config.toml
n_experts = 16
norm = "rmsnorm"
beta1 = 0.9
max_seq_len = 1536
Below are experts of layer 2 (counted from 0) of a mixture-of-experts language model. Rows are named router (the router's row for the expert), down (a neuron's output weights, with its number) and show model dimensions 288-319. Each number is 128 + 32 x the weight over its row's rms, rounded and kept within 0 to 255. Numbers have three digits each.
After each expert's rows: "comes before" lists some tokens at least twice as common just after its tokens as in all text. This comes from a sample of Wikipedia text that the model never trained on. Tokens count by the router's weight.

# expert 12
router:079113153053141151127111094170107150121117139153137121200152097114097105150146132132132129174162
down0:132140125102178112160175095197158134168075109168123113063151175142078098135150108122085074168065
down1:120125091109149115098106116114050119084142075133141165127115101122071098118142151125152153143154
down2:138148146070123115152145156150162100118160109131141134102163078116098109117092087072093100201201
down3:155093142096057149130124161130164158126140122134059133065157118126100124110117121076147113169183
down4:071140137071138132098103165129167131111170118105120126093100149124102165065094175099124070169149
down5:141146113177102171110110143138108109169089140119151173083151187088160143150120122074159120184152
down6:063113172062108136131197154093123121122170115184178113104163182169126090152078080073094099096150
down7:100103150122130133133138092126194172114115078148095124108143114108119140112096119122113106199174
down8:118133117131159166123100093163125166097069112113146123179129042109080161068132146165162188159135
down9:110148102126131094111158063117094122089153135156101139043162135126067101095106126125144113172117
down10:133171060147129187119090165139126094151096179113106102114106175122183088117069105106086113061133
down11:108113169113101143161124060140108137120093106129136137128130105083098155089145136135181114130147
down12:165149159075184115101079121154074125184097102166099075142122077073104160144158105135163094095126
down13:154129098128103114106100110122123094129173105189088170187086106143112106196150099112180170078135
down14:085122136160172178105124141121148147134115117128170144080109165133139142050139096168080140085040
down15:131111087122172111087174203154139119089118133123112100128117177144184106104123123168122143182172
down16:177123112117119171145154121160129168070078132137166124153133086129147193099098137088104155111156
down17:145150151126121093152105142098074165112121120088103133112143129122145148148159133117173117155098
down18:073135063102079066120092141114144151155184129175111151135197122091159119111102133069119088080151
down19:235140147145075099157131162087117108141138118164101129056153106168167120142148094134115118130040
down20:115201141098171117088118134138159182099092127157160137143190095101096156127165103030082103188092
down21:084167163088144139113203086210152091159129140111093180107094111139165136088123116123111102119176
down22:171112176085151090091163136137111104111136187188112137129107109110094070143087167151159114132117
down23:140144153129056152166130136120109178160155127086136058141131106107150115155134185118131079126102
down24:108146138108143046063129131176120127126077165142126073129142132139128151163087165112127116130085
down25:096111126104090099161104046128183103130176089139061132104132112089148144071097141087110149171198
down26:132126110173127124107106157141168140159139120141145135098115217101089177135138078127071141171142
down27:150128147089148122167122165135091093086163159167092144083107089123198113124095097111154105128113
down28:142153111193110118090184124127131160097153149104112104141092181155140137133138161117085131161105
down29:132120142131099129148087068129123161177124179101117138157141153091063146065130148092163100086118
down30:190140164144052131093187099107136117187131075114122080103126098088090129159082098112133077128166
comes before: "1", "0", "2", "-", "9", "3"

# expert 10
router:103119110107061065104113141088161124101154145180123080140170126105123172165139124089172125148119
down0:104151154107159116136164160163113132134121104129134133130139154132111071099126149085127164091168
down1:180063143145139132127182102151154157140160105140108113100087164122145145113158151153123133128109
down2:105142106029097129144181146122124123170023109154143156121144124120107146110160102105154191106089
down3:158102176164110152092177148081160171089128144138123172193132174167124205126157219168183202135166
down4:092198082095131129136097090128153117095198079129177156081150055134161148116113091120132107104082
down5:137066120133140125120159112116096152080087113099166198069085152143072135105189139142081188115186
down6:148214110130144116090110106120146161112124155117138124120101134056161130144185102120095139134144
down7:091133142129129094115121137129093136212131125159123143155107106140126149129187198119101210103099
down8:190135145151175142105070125103144134143056092207083099147142118111153115127132088144128146103132
down9:055121097169141141176092132148069149110111146146104135103127112183104171058197171088067100153148
down10:112107040125083151142057119124131126160101177162094170135140104151199128202088164150175110057091
down11:174093154144185096197079086157133109105138191157107150116131143160162155131141108170148151068086
down12:113144107150131147100120100162134135051156123140120157191160114054126121113134136133068107174178
down13:149217096040153106101101131171145092168179143130113101135095132119104098163132097117111142159126
down14:115108119115117146136153138194140084165144084112107072144113090199132128139159184150114135117108
down15:097098080109164135104081163077115093127145170160090102099168097127101131106189129093164139097074
down16:074133205163105129116113130089077115175092138138129171089152119138079101079106144094062148117121
down17:166122084137121106128127162109058176155200146093136096091142142146114091116122114082131132099104
down18:149144057149137142126158142090085231176155190104159120151176156136155055122112145157098110115134
down19:150106173138130088096130129129154143090096117149096152148093098179131116069165174157123188112096
down20:171098113118137096140148130146152115147049095170107132096160096087099117114139106134125139171104
down21:108092132140185098174106148133149110136228106190137120096138057134127200135136118133124123165132
down22:112108131059121101084096073158194153149178133122122135170124159137150087107085166157137117114155
down23:150144107158077152108130105132116144083114122149114107152125152097068143142144119156094083106120
down24:114109157130112153086097101087100097119139165155137160149113090136120149080104091156132106059111
down25:119074080047144112128164131147125146128200107181157070134099143088112127180117109177127173119090
down26:110057114126229133086133157176131100118169140137180166165206121121134141139155135144121168177105
down27:145089149139132150080116114088122121094127143141144130171170162119117123127094125123137100122074
down28:133183178109141095119142076164101068167112143084191120129173197113133140214049058127111079170106
down29:120140141106152091117130121120161120112097103075151155068119134121112129123157095097124141152152
down30:126136161098126106134126123111140122110080153130168084112096077073138043136065123041101122100111
comes before: ",", "s", ".", " of", " and", " ("

# expert 15
router:121136114114126199096135104170133055170189129126127100111221161109097105113118192107090187143079
down0:158106126090107148162174175143126071133156118156100091099142083143127170118068153076116144148114
down1:104160082123159107096115137115156136168158140091164086127159156073164083136122170108079138110091
down2:125165095120133168055146129088069123156149109131126169077092151148121107141128133143093180144182
down3:088132096094088136134109118162102146108055121136130140156111117113097144136078139146123194107128
down4:135147108145157141084174099148083118127088119061074119143192121133144145218149162174204149147102
down5:138101103118145111205060117117093136143143109121115143155099081138165109108126112212193153162191
down6:111113081134131072122100118196136156062114165157090132104166177097136148110205123134083129123112
down7:107053175134085138182175147165094162114126140127143042148164048151125103174117119137138120124057
down8:091169125161149117094111096103130170147187236118166121181131079082132107097167120123104172058139
down9:111133137057130157047115127131118196170160108170196147168098129107135164141134133169074164092119
down10:121136132147131121174091155106059148100087102152098102141114158123085120163135093153143135095138
down11:128146134145066118157106164117112114120113103105159198101116058100060122097120129082171080142103
down12:114140130124108157153101183097199124138111132105136109107127072132127121130154185083086083093129
down13:085173139146115118111084101085084100146081187130095139131159092140146023092112160184122111120098
down14:150103090130120167137114167150109040146116172137160099091113081125141159144116069146144097135136
down15:130165093089069086156122127153113148120120157175145080193167153091152076171124188150166129112103
down16:114126162092086104106127113145161117156136153102130151118123113204089158131118127074131168144097
down17:123141170123115161125117148132069132144180149165096132117138138124175186170144182091168156147120
down18:114091102157126184133137147122096110094066135119122122163137157171104086090135116070086200120051
down19:107111142074158101130124120130201158080122132153098148102126149076124153104111114108087121190163
down20:097173116126132151133094141086169096174138129157126052148104113205090116125097127095094145121169
down21:107127209166159129102160097176158100157119167130137126147158159120115102108140048101091052130117
down22:132122172098089148123159156121096095109202160113122103112094095085148148113129109105077080134168
down23:109175142160120148083106147066083146095118158121087134160106051101058097155194144183199087053163
down24:071166152116101179122110083120131086123155181136166102174128123111060113148125166150156094129146
down25:141114137148055165111114135140153101134096094157176139123158156139143135107109135095076110117132
down26:079092103186157069163107114169122102111099126111125106141112087185150145118185105163112145112154
down27:103115187113128149115115109077077135122098087108146165131093186154091151124152117160150126081141
down28:114141203162122145150131079126100121145140081074111112086177111143077146135084128105077101113162
down29:121136058114089155166069128119135161180137126099091160042143142076140173097114116137143072136113
down30:090107112079124141142085087114134129169127094102152064109149150087073141079104138097155136130125
comes before: "\n", " The", " He", " In", " It", "=="

# expert 3
router:153098148140117128156122118159192118045132142144143092153085118139123106129143152130106116137163
down0:142082164143150128125123126132143079173094131176143138109025129121112149121152134139133126083037
down1:083167138106151112103104133171123113126147147075122069118100077078082184132122148094134154112175
down2:087118133160120108148164139114148138136102143142132169116112184113178175171123161096104117142143
down3:161099134085112167127131108177123130141145127052134068130156125151097169161123126126136123171168
down4:162099099151125173083087119143142083120097129097075078133109152134142131176091150179108105163131
down5:108075152081175134145114106113138135122144123128091138117061149152102146158106133097148099118104
down6:165089117092119119117150122104184119164084115135105151137116125152103140086075127122108143139081
down7:087121080150141131164083054134185145088074095107112160128160097125160140162159223118094159105135
down8:139145122129156107132117137108115174130137076167126087141094109150048156094133135133109092101157
down9:166126149111116115139135115112166128068152094178112147124171100150143072121168124091236096145169
down10:133051158174152077095100118188081180212121143125151098138163180122151122145108135177184140131149
down11:115162153094147174140085104149124132120109146101075065120148126175123177058180097156161177116181
down12:097064065135172187120172145124107008113107118135078159135145219135185136126117151150141108094121
down13:150140123165129079135114082135078137126151128066062132127100137199134154098113160108069062122160
down14:095163098116133155101111137153062125139115125133133097127114111163096176145138105142169076172122
down15:138106128135142176095133147128126147144159151040097108171150149105162124146098092114156099153149
down16:195095135169102209136127077140116121106165190136200157113131128117162078124123142127153123183072
down17:149172164075130090184135147125135142080106086127106139138177119082085147109116156091105134165196
down18:088157049148161156131122082149139156172121162118148152143138110149133097112144106154119150117156
down19:095124129139129134127172097122146120148110087170128101094143089158064191058140174116092146090123
down20:148107112121135142145203072143190108100093108119100092035123107163181184160130187144117105116136
down21:119174150114120165094105143138138187110124084140067090168186140160204090175085139157123125082132
down22:086125095127147071159099116161133099143177177148129115125169120089140120111185200142135139115211
down23:118119094143133175107139139199153145135092098095150118136191149098140159152061112115106120093099
down24:146109147150117151113140174160103171133221085150129105096169119179063166125154095093120109151109
down25:089149092151096141128149131134083132115146116124108158188115160151167146083111088122096154131093
down26:172109105073119119156059095223143116078138149171154104170166148098147121165104111161088122177198
down27:152085195112190089129150105110127194159116132026159094152144156108139120056117116124169108108140
down28:162126115135108152120116104143125144133137110089106113127149180165098134197135099091151133216157
down29:091154072117105183125102070133150119087133184106172120129132159088130251143103154102074089192151
down30:130133137151131140199147131097109112152128147141136150146200124163158073144116077126146141145169
comes before: "0", " |", "8", "6", "7", "5"

# expert 7
router:127096117112054063088120102091159100115089125110099122090117130104097154107127118165074111107115
down0:164202170136141074058146206151212131111098213116110190142191117166136112154082135115077162165147
down1:138170179150223176148077121091168131125098152094147165127168112146166150198131170144121157155059
down2:144116112109113114164192136109155097160136152164133108110077167100152130120113150123129187134093
down3:122158173156174145245086129145131161106131128160141119110088099092080130003097126095156085083118
down4:121171064096154148106101126181108113095177133066085087131145124082145125138167132116159164119113
down5:154072141122100101126168095170150081155096137161121115163157148110070119164121087166134120108132
down6:127136164105181130157078082128187152139124112128134153099125140165172092140109127132128112103120
down7:144132166154055121119169134129116201191136175033118129158176112147118088088121115163159155182119
down8:164080086093183150158147096127125131127192164127087102155140117096073151151138146161118119133066
down9:116089137136154113100122135093113118123064146183153109125095108134126146122127172119137133126140
down10:128099081099145173142102099110140110140089089124110140119052149106157123093077114135140120117126
down11:101166152102105082124108076074087091120116164198096129179161127148135082113127155066150121180073
down12:121137059163150118107131150158098186118128109159111112152203096083146118081072077119094170163202
down13:146089120129162105150115097095103102156147158098135167129122148142161141157136113167186140102171
down14:071144014133103160151137125123153139142170103045149133133116126166177141118161145069108093164171
down15:120070046168156086109109112065109075167171121103132140114160077191104122110144091080170178175111
down16:123112141160130099179103128129121116105218098141144094093128132106085103092160127129187140119150
down17:134192133113116127051147151132127130126125132156081123148199082135104212182143138160107134129083
down18:199115128131129158064124191108119164162101161085099119118122120090167111143129065122087206128147
down19:142160127131148083130078083131129114182113046137175098094094116133137100092139107182056140145146
down20:123154158136117094130187095102145175069086123159053167133144082117146100132120064166098141117138
down21:094096159103160148151098148092161106068151139092118114071159136133154092155133119115119117087088
down22:132120110148110100169138122091122100130141053144129135117201139159095101118148119122155128126103
down23:134133117099097163142139148111077158102110127192133141133117115111161148136120158072129120118130
down24:147102177105149124092078161129074125171105182118240155117143164172094136158126164110144154034143
down25:119117115156078160087146071102148104124124108094194138099095161089068154135138129143147153170152
down26:115084128114126086187173119144132134078098124094122127133150152152192128117114182138079165151129
down27:098109091100112137091167144128120160136116128212151154084168083171139186183130089100119117178149
down28:090122161146106199175168124104133131130064078101116087122155148121121157063117106077128089191187
down29:123138132115110122046204179126111151081075164050111146092138157106133113133087080166154172102121
down30:141116086141114141066109175131170063145131216127159148151122132157101132104162070127134122137121
comes before: ",", " and", " of", " (", "ed", "\""

# expert 9
router:094193171148126164144154134125160130084128063095132093174067157103151065125196095185129092104142
down0:110105150172150069151133141099134161137121094144119142102117097181114144068140091148148123097119
down1:086127094114114150108092240092100122147096094133084057178111079159154198139097114162135136160069
down2:138181126180080124160132143146129136087135163145130141168146125069099073098160127150127079133114
down3:130184152141103151132121073137090168166106091114144107160142131102070148154129113164154104136164
down4:115153046151149193168078148129121194160142148074084083156168135156172138134069077145152162100157
down5:161125103110117098107184112093212131110117168125167129151121149112106101153164138108113139134114
down6:118178171154081088170101137104183070147142115148158178172105087107049121163187192147153119123136
down7:113121152073179147109078126087149149142154113184105121128118097125113121186113092168164171158111
down8:081155122138099086118101140107132174158151152120200160160103122158116154147182100148049090093152
down9:113141132090136140106064173122093176133108103077153172137127163110113166131141160152220216094058
down10:121130119113094137138095134059189109163175185111076134135146101077125160181102130162174128157060
down11:118162124100181141086066169166170090198052125152154105136119085160140165097117094122100148085070
down12:081179170163174141098115138126092142145205077128112124164149145109171128181124140149191114076127
down13:149131215137139142169167098139162127133136156147108097079152093116076092117129182120118108089130
down14:094122110081127168073081164111089118165164140145102126100075159156093140183142058099056157028167
down15:043127091154141199162110111102081166126173136115113166101155045092114126116184146092096102093094
down16:088112125145131187135128172080142123096101063105130112184131141158181150176102089120108080071152
down17:093136113149144127120102216211171158199091130209186155150168138151146109166058100096149120099085
down18:161179104159137106162114123030152117152094134133110105117144143171112103093137129111150125123123
down19:176163163073191134105162130114065083196168065121105161125129113143163177161162131150138128167140
down20:103131079152125167181067158130137142175109132141106094149132163182139171147133075194172193115147
down21:160138136140107124109114107066149065134095099104099189100133129116091138104158065089119095111093
down22:110102091105090102153119080127111198094128104107140043116174109091120102093169095075078170088135
down23:127135127131077138096079151132104154152205122096069116128128131161136093129161113132139104152097
down24:129103175126115081120094095110129159104126098144153109114086142107161100112113116138172052146134
down25:137086079163139123163111115138098141103109070162168037127122206091089175128167085084146109173170
down26:135131107116162110168146165115136124160163137091153083137110146078140121140046087104068107165147
down27:086158139148125139109211145107144170077150112102150144102175105143067121133077128146125185172124
down28:108110159142139131129104148146070090152140056130095121117103168099194183106174101110091156130160
down29:118139167106118115148132133149138110121090106166069134084166124200150117127192114106143144172180
down30:138168118144109128107162075141109078102108186134111171091121162143134134142119125100086110100127
comes before: "1", "2", "0", "3", "4", "5"

# expert 11
router:092112148182145126130146159178184044135144142092125104146143179042085074124111132149113133082128
down0:114082122137110131134139147129143108154107190138175125134082076165150120068096072098165159165113
down1:163151141128101165142133118118131136098137114159148083128078172098142118135136144130146129109187
down2:154154136120122116103173135051149145088132162151105109124156114128072130149160123139159132110063
down3:116157153117144111126076157175104131095025140118090137138165151124220101156100125104129103131157
down4:115126130119130080097109069160156093127172101087073135188117172074107083118116151193113160137175
down5:111127158175107090072155092096163122098165147208160132146128172156101076094173078156135112112118
down6:109126069108109103126162079135139167154136168105143123146091128095094112050148114100112115135101
down7:112149173130167124154120085092160137113203075188133107141165111186084179135119169131135133062089
down8:138141148128120179137151134098091130160050131105149094223093138118150089133155198106139197117110
down9:113120080132149113136133190122101117139139082120109098120149161107120190150097123093154132121165
down10:177094125157110116097092109077142175140120176122097106151098131160150135111113132167103183178133
down11:070089132075120106156126102149108121197114129142158126121121194162134080078151138125102032118167
down12:092131089135180109140100135191099142151149127069128112123069135122162135106163085114128077175129
down13:157118129150117146068137120095103107085137137172122118110064142100101096127173142149105181100088
down14:157106150166154074102132084115164174161177129078174157127110164154111102140089113114103140078132
down15:100113121116161097127148090098106109108113160126118093152188100100131131138131108131114125161159
down16:129166144148133132141076157168112110166123152097120100166127151175157132143133153115060112182089
down17:196141105118091169158103171177109141149129148161139070098149191131077175125132123101120110166101
down18:115147182193119060124078087065141133143159109128130148183151131127167055160161146123101095113122
down19:176108175125079125101149062136088169174148108107125135092164109200152115149120073115137152054088
down20:127135121142180092122153117132162076136121111124167057088146142118108115100105129102098197118166
down21:149129104097135195156112156148132128116122119154116114085125101104160090087131117087135183134118
down22:114087104126088102149123158183118116132151165149117121100151147087146146118148147123172062175178
down23:174165089122116141100078176142106142159104063171117186156118122108043124144110139090111130112134
down24:167157126083102105074138101101077144072145167120179097142090127054172094173103145126178124139127
down25:140134078125123137133081059143202121114132096093172173081171215086136141104134161052046148118152
down26:165117142097128109155109131186099110181054093182129110149157105136113088095090063167182202125140
down27:134144125190125182079150113108125152092093176138114173212122148157126150176170144202153177125084
down28:176072103138084133166098100171113148153107135091108035110099077065111087111167156115138205167159
down29:113157106136155177142149117085107122089161110098122086089116155096079107111146149102103134174108
down30:110103159141114148160134137131132128154133088093146154088103124142122115090108075097103107176208
comes before: " the", " a", " to", " in", " his", " by"

# expert 0
router:120124081137117164131129165049135142091164081101102112107051092117185122158104108116176077159188
down0:117145133086107188101098106119160140108111119080064074110094166138069124117050148115174137123117
down1:116086094036155185140122084157140175112165170157112073131129132179092127134100119155133081110165
down2:162160117139113133105165196153154114176145148107164153080130083136119077110122091126099154163129
down3:130149118180137139056117174132096088130122100118130197111142177205168184110170158089122091088119
down4:122136184163162057169112102139117121107187103160115115140110139163197107174165134145098108155183
down5:171114153086130137116176159137128146173050136068138139124135160234135074126134086131113154122117
down6:150134104181172171104122143119159125117162131154171140134067114146155085229132155101072082147158
down7:107192098127106131164073118063142055132127107139121156112085039153156133165171170074144145102110
down8:151133122119141093164094088200148180177085177155102110103155126153102195100129155155145157145163
down9:118184117072115185128107088120138196198116097132190109121163063159108089079172133089091049163132
down10:166121124157123108127088140096118125151058144095118149160147108124148000123110156100087113082152
down11:160120091107106131118099115159139099157078106111127085135113116166129204143067110134185175115105
down12:106126150130131074133118120104102108103081182132152139151172151138095075127111148113140196076113
down13:131148170073171137143116157076084148125112167176193124155190156086127092088147182180193132136111
down14:097093102116098151087159135116121110138126078137141060149094144177073075124103171129086190104174
down15:135112122146164129104121103081120142168079186194103086123067144167182138116144123080087128144149
down16:142132156142132098135169100135114109065127131134126083174104191163080170103111082111094119121126
down17:153106105127078153168145097106115134168115077164129114100111141125022045079139098129113124120125
down18:136136124067129119103167155149125107149096179130111151088076132124165209174138120091101109083100
down19:080144089189144120135111118147094127058126100085135090095085079121139186168149067125073097076152
down20:122072164132111133124114125177127132075170147111133102187129098165165136134076125149076164137179
down21:219189136072182138130117164126107184140112064126127097111146217129184122143162092109191119146126
down22:162065119136149052135175141115099156122112147185133167158124100142086091120140133174085168138114
down23:100132090161122143103135092112141158118191117116102103143135072119067163112106109110184148160116
down24:090096134113148143097091172141111171131160104096130073118164189140099099138150113161097123178152
down25:160194083159126179177127096118112143104146096131136132097137139089108102124097168114131174134161
down26:123112145085150112143112114113079160093190141131089161106140148053165133120145093149120177163137
down27:120165083157130115132135126162112176081141141141126050132102110118172102182147136128191172114122
down28:153108082087189156188193132175144116120190095155124154128094175123155158117149188198164085127130
down29:134106095093088160134169120141151139167125093083097155149138093133150180146114066069151128113106
down30:175085106177179121091141160111116197096133138110098118092179162122132148093121167113135138121093
comes before: ":", "\n", "-", " |", ")", "="

# expert 2
router:114107090179203191159092117177108146177099137149157145194108166177115101170187067161089094169162
down0:162130173120146150138188144145186095158172070219120134078116140109108098119168104130116065136117
down1:138137155150158072245105092142090176111146113169119134153148104142101126111136160188205089163091
down2:114115088123141143138107148104130096138116148182139166136103091143156128181096170136185125152089
down3:084147103126145081128132154161147070089080093092115129140124168158097168163106184088094172116141
down4:161159108088139136159102098153205116124104093120106136139111116126074102112119128163160137147159
down5:124131110116111119107169105126140127171160197157142178132162129170160126109128095112091102168119
down6:150120132092111067154165087131155155162093084161135103069127109138124118110106143136088161144173
down7:170095146165148170090121163142105162112161171086176164155137157115114112093126078131158130107071
down8:136138115056125172093100136087167102130122133172132128149150131151196091150100096074194123088153
down9:113102175119154122137088166122083203113093123100104127073133156111167123139125148090156119160126
down10:100071153111117126139176205118105124163166198174116131124111141121143078067097125088103136134119
down11:103135152122172140125122111178218127178124090153088105128086105107150116162144086102161145177123
down12:136101085125111106184113140087195111174066118141105136134104100136102126128148113080097177110174
down13:148127120138098140103120071137099121159161086135151140123121119071130115104116070121148096160153
down14:123164183184129124091167117116107165118096195101148133155120075158117135130170097137105124119038
down15:142105147181125210088162126104094129212118163156197127093165098111150117144114123098100123160147
down16:136119091110132127149116182086177091108104134162079126084164142090092112116107153147086153112094
down17:057116148111149131121079103121140133155095188136149124103125113146105083145110151132174167131128
down18:142106066112111074174102148208081144100168060104143156131140110145084110094145138144167094123145
down19:115160095095117126116211156178100062142157163154113127153144163162148173119142107138089052117139
down20:118118087114122085113125060113125094078123124135113145074097156136086092113138177157089161080121
down21:176112112111056115119103131128133173152078135150180128151118123165129069091140128135158115125109
down22:113123151137137169129091135110117187134086161151156150133127110147086115186107122127118095148132
down23:106174109116115104106165165136141146133145121105100074162116144087106126091123097116066099159141
down24:162114064084088097161127129129077095095061171123038149194151134111101101146095166139143073170153
down25:145137142129096092106116098164167075159115113120095108149082131086068094142092120192161170138160
down26:121155132138143127061142107104188108099168127152102161076093146150134123122151103132172100203116
down27:095130106101138149122035133063153129160101167113163114161061113039122097124135135111125173180089
down28:086084085091134175078157102157123109100152110111120078096167192126214116097162160092127170047130
down29:114064123112086093177127192179084139125157140136148115169191090124154139120050153104135092065089
down30:107133193160108131097104125168077130152104127156165175125148117106118187154159164107129157127122
comes before: "1", "9", "2", "0", "-", "8"

# expert 14
router:146071085207211134104142128098146144126173124169075165129189123128154200102108183122181080191142
down0:186103110008117109122146143103145138096126131128090134123121114091088103150186051117170127112152
down1:191133163098174114122161101173107109141117110122201160140098183119189123143163135101166171113109
down2:154124065104132145085124118133135098135098149058100080081152096108057074091149143116176131076119
down3:174136174119154122144151165126104123087180097062121093141154117113132098168094124103110135145169
down4:125184116124051112159153110170151109189061075159114140132082164115194144118133136180113151145108
down5:180102077202064130160152111184138138139105132111094113141145105129085149187149132151137117173170
down6:114193113140139113147106101140042115157109154165116112171168144061120097119119125175097128115148
down7:112151118109088085201074095158111108135168102116149057065117134131138145135136107154141143137142
down8:124078141162138115147184070102139184121118098145073152145127086174121152127115125098130147156126
down9:156136000142097140143156119172131181119188100103114152156143122120140186183121115099158108066140
down10:123176156158158130164169147065163158185133113132095114130176135191129110104164169148137138126130
down11:104168128163076129109119069138136101091060146157098185145114161090197140096151116089155169114126
down12:123117145123150113138107173157066131155080155159104092110183120135115117178160153122092149079098
down13:092162158185096117111074112128148125195141154136143097158076132136125169143174110173152175103136
down14:162107131098154096179051131137108149135151129131084112120120166164159119136116114150146120141093
down15:114100109186107127085157091110115122135125126131164190150114093130127079176099156177123162161122
down16:199108153120165136155146136095173113149120125141160045146098156200113184142122103142114152125131
down17:197170158127151125118131091073159130090097118120073161087123087173115186104092052105138120182188
down18:161137128150108164144123115135140131155091157140113097178092083140091094112107122088211167192119
down19:151127131164144170128146179124164089135164219083144094138108153098140157162098125076154106129177
down20:119081121141133138065142122102108076117184031105128079129129125122133105136113077147080146114085
down21:089133064120129125077132106136106138116155085164173133138113136115176143105150141106147099108102
down22:158143074065066158125111065127151149111178116067127114106061092091123125174105072176127153132132
down23:125159100096148153105146174089154139207099085162145130075135135101148032183166127104138158158085
down24:133156028115055114093116097132132150126094144090141102147107121116155095108075084204115089079146
down25:083179097128096107029165205166097105165147094079051147065115157122137091062179086138105115169112
down26:112084148081136130094137148151107143142110127093101139152160158136121106169111117142062125134090
down27:107163149116169131113054106068078114115115099178077159172097089164120146183155111111156152142142
down28:131061138097102092190140121137080138131140160095097088090111108115146132108143104125127176137075
down29:086118111158175137115066156130123084089104215139105144131139099103118169130084125117146159159148
down30:093115101145121171096105142134143113194079085100101129177162146108147138144116078190137101138102
comes before: "\n", ",", ".", " and", ")", " are"

# expert 5
router:091157105098158169120109129107146077144183085145156146199116124163142123119120134181185131133135
down0:175162176121132114129200118137192182128157153171144157163066112109116077101154129123154146120144
down1:141166115127128113183067135100135088138128156124150183140156122082117130050130111086109174155169
down2:146143128125119061157141115082152104189127094155124147156112151148148095141119149131081161119092
down3:152130143157109135122071103197140126131091090140171153099154073094105142113148171111096123128128
down4:091153131129107162067144118132129110159110118164110140128115168144109104137179101070093122079126
down5:177165132122085153145116127164152158117108172126134143118112100089076081096151137076197124138172
down6:047118141144109179092138140151115125070099121161122102144147199119138118145191172079061099152112
down7:114186129127152129126140100160135151122163124113056125121147118085069115128156108134130073093080
down8:108121119150184089145133114151095182181121137112146140124129070122094063080089165155063137069102
down9:098080122143105149132168133097135124165171108139071110166048123165062118159208220133053084170127
down10:132137107152044080157117168118148060178147168108190130135158223123146118120105165131138146073119
down11:144126085138116098092085090159128141015078122135146121156150093105149169137096096108111113150120
down12:144191137133119183092110118109117114145080179140089150119030141172125141179176195133090112087181
down13:086134099172085107110115181135162142129110089123145176138121169128127128127157152144109075123146
down14:138134085159061100084150171120110153138042145111137152141123160114103159137126147131136121109132
down15:132148082137144136071112162176117100092162127109106094115151180100116196108125164183137064201159
down16:182177144106143150177188087103199137140118143103174122081090140151134113112107089064113125104112
down17:153112122091092154136166130099112073105056085146090159124163175176150122087122088093181132103152
down18:124129115155110161115157155181115178058170149142181090116142103077136092122144113132104114214204
down19:153095093110116076112101114150192123144183094117134107165100208146135095094095165097140139125157
down20:085187113060156129138070132059118114161168111088175032103116069105142125160086095115179135073106
down21:155141157172092164187109118080122128126116122150123221097143165135090137134109089104107193118157
down22:156198160107119087091149218148151145139051131192131152123135202108125146127135091148061083069138
down23:131070167076147143085137093140108133137164101064159149115147137158130083158121082187134099097181
down24:205138200176149101134120127126134135100105209145099149111145127153156144083119113096119123089106
down25:099169149126141127122162118208109146094133182158123128083087095128112131088136115103193099117079
down26:118135103110090135083147157142092110148150137126119181079077135155067148109172179109176150162176
down27:165168118100102150112149178134106178097080173100169161148183120141094126123105079157140143092182
down28:170089145112196139123135100155085160107121134168139157097117073143112117101155143165183133154130
down29:088060102140120119170083127155121123153116160124111112111087151170082143132113155055100094129148
down30:156132153152094152111150147134150148111043170096143083086130121173174173133129127123165095071146
comes before: " ", " in", " a", "|", " to", " on"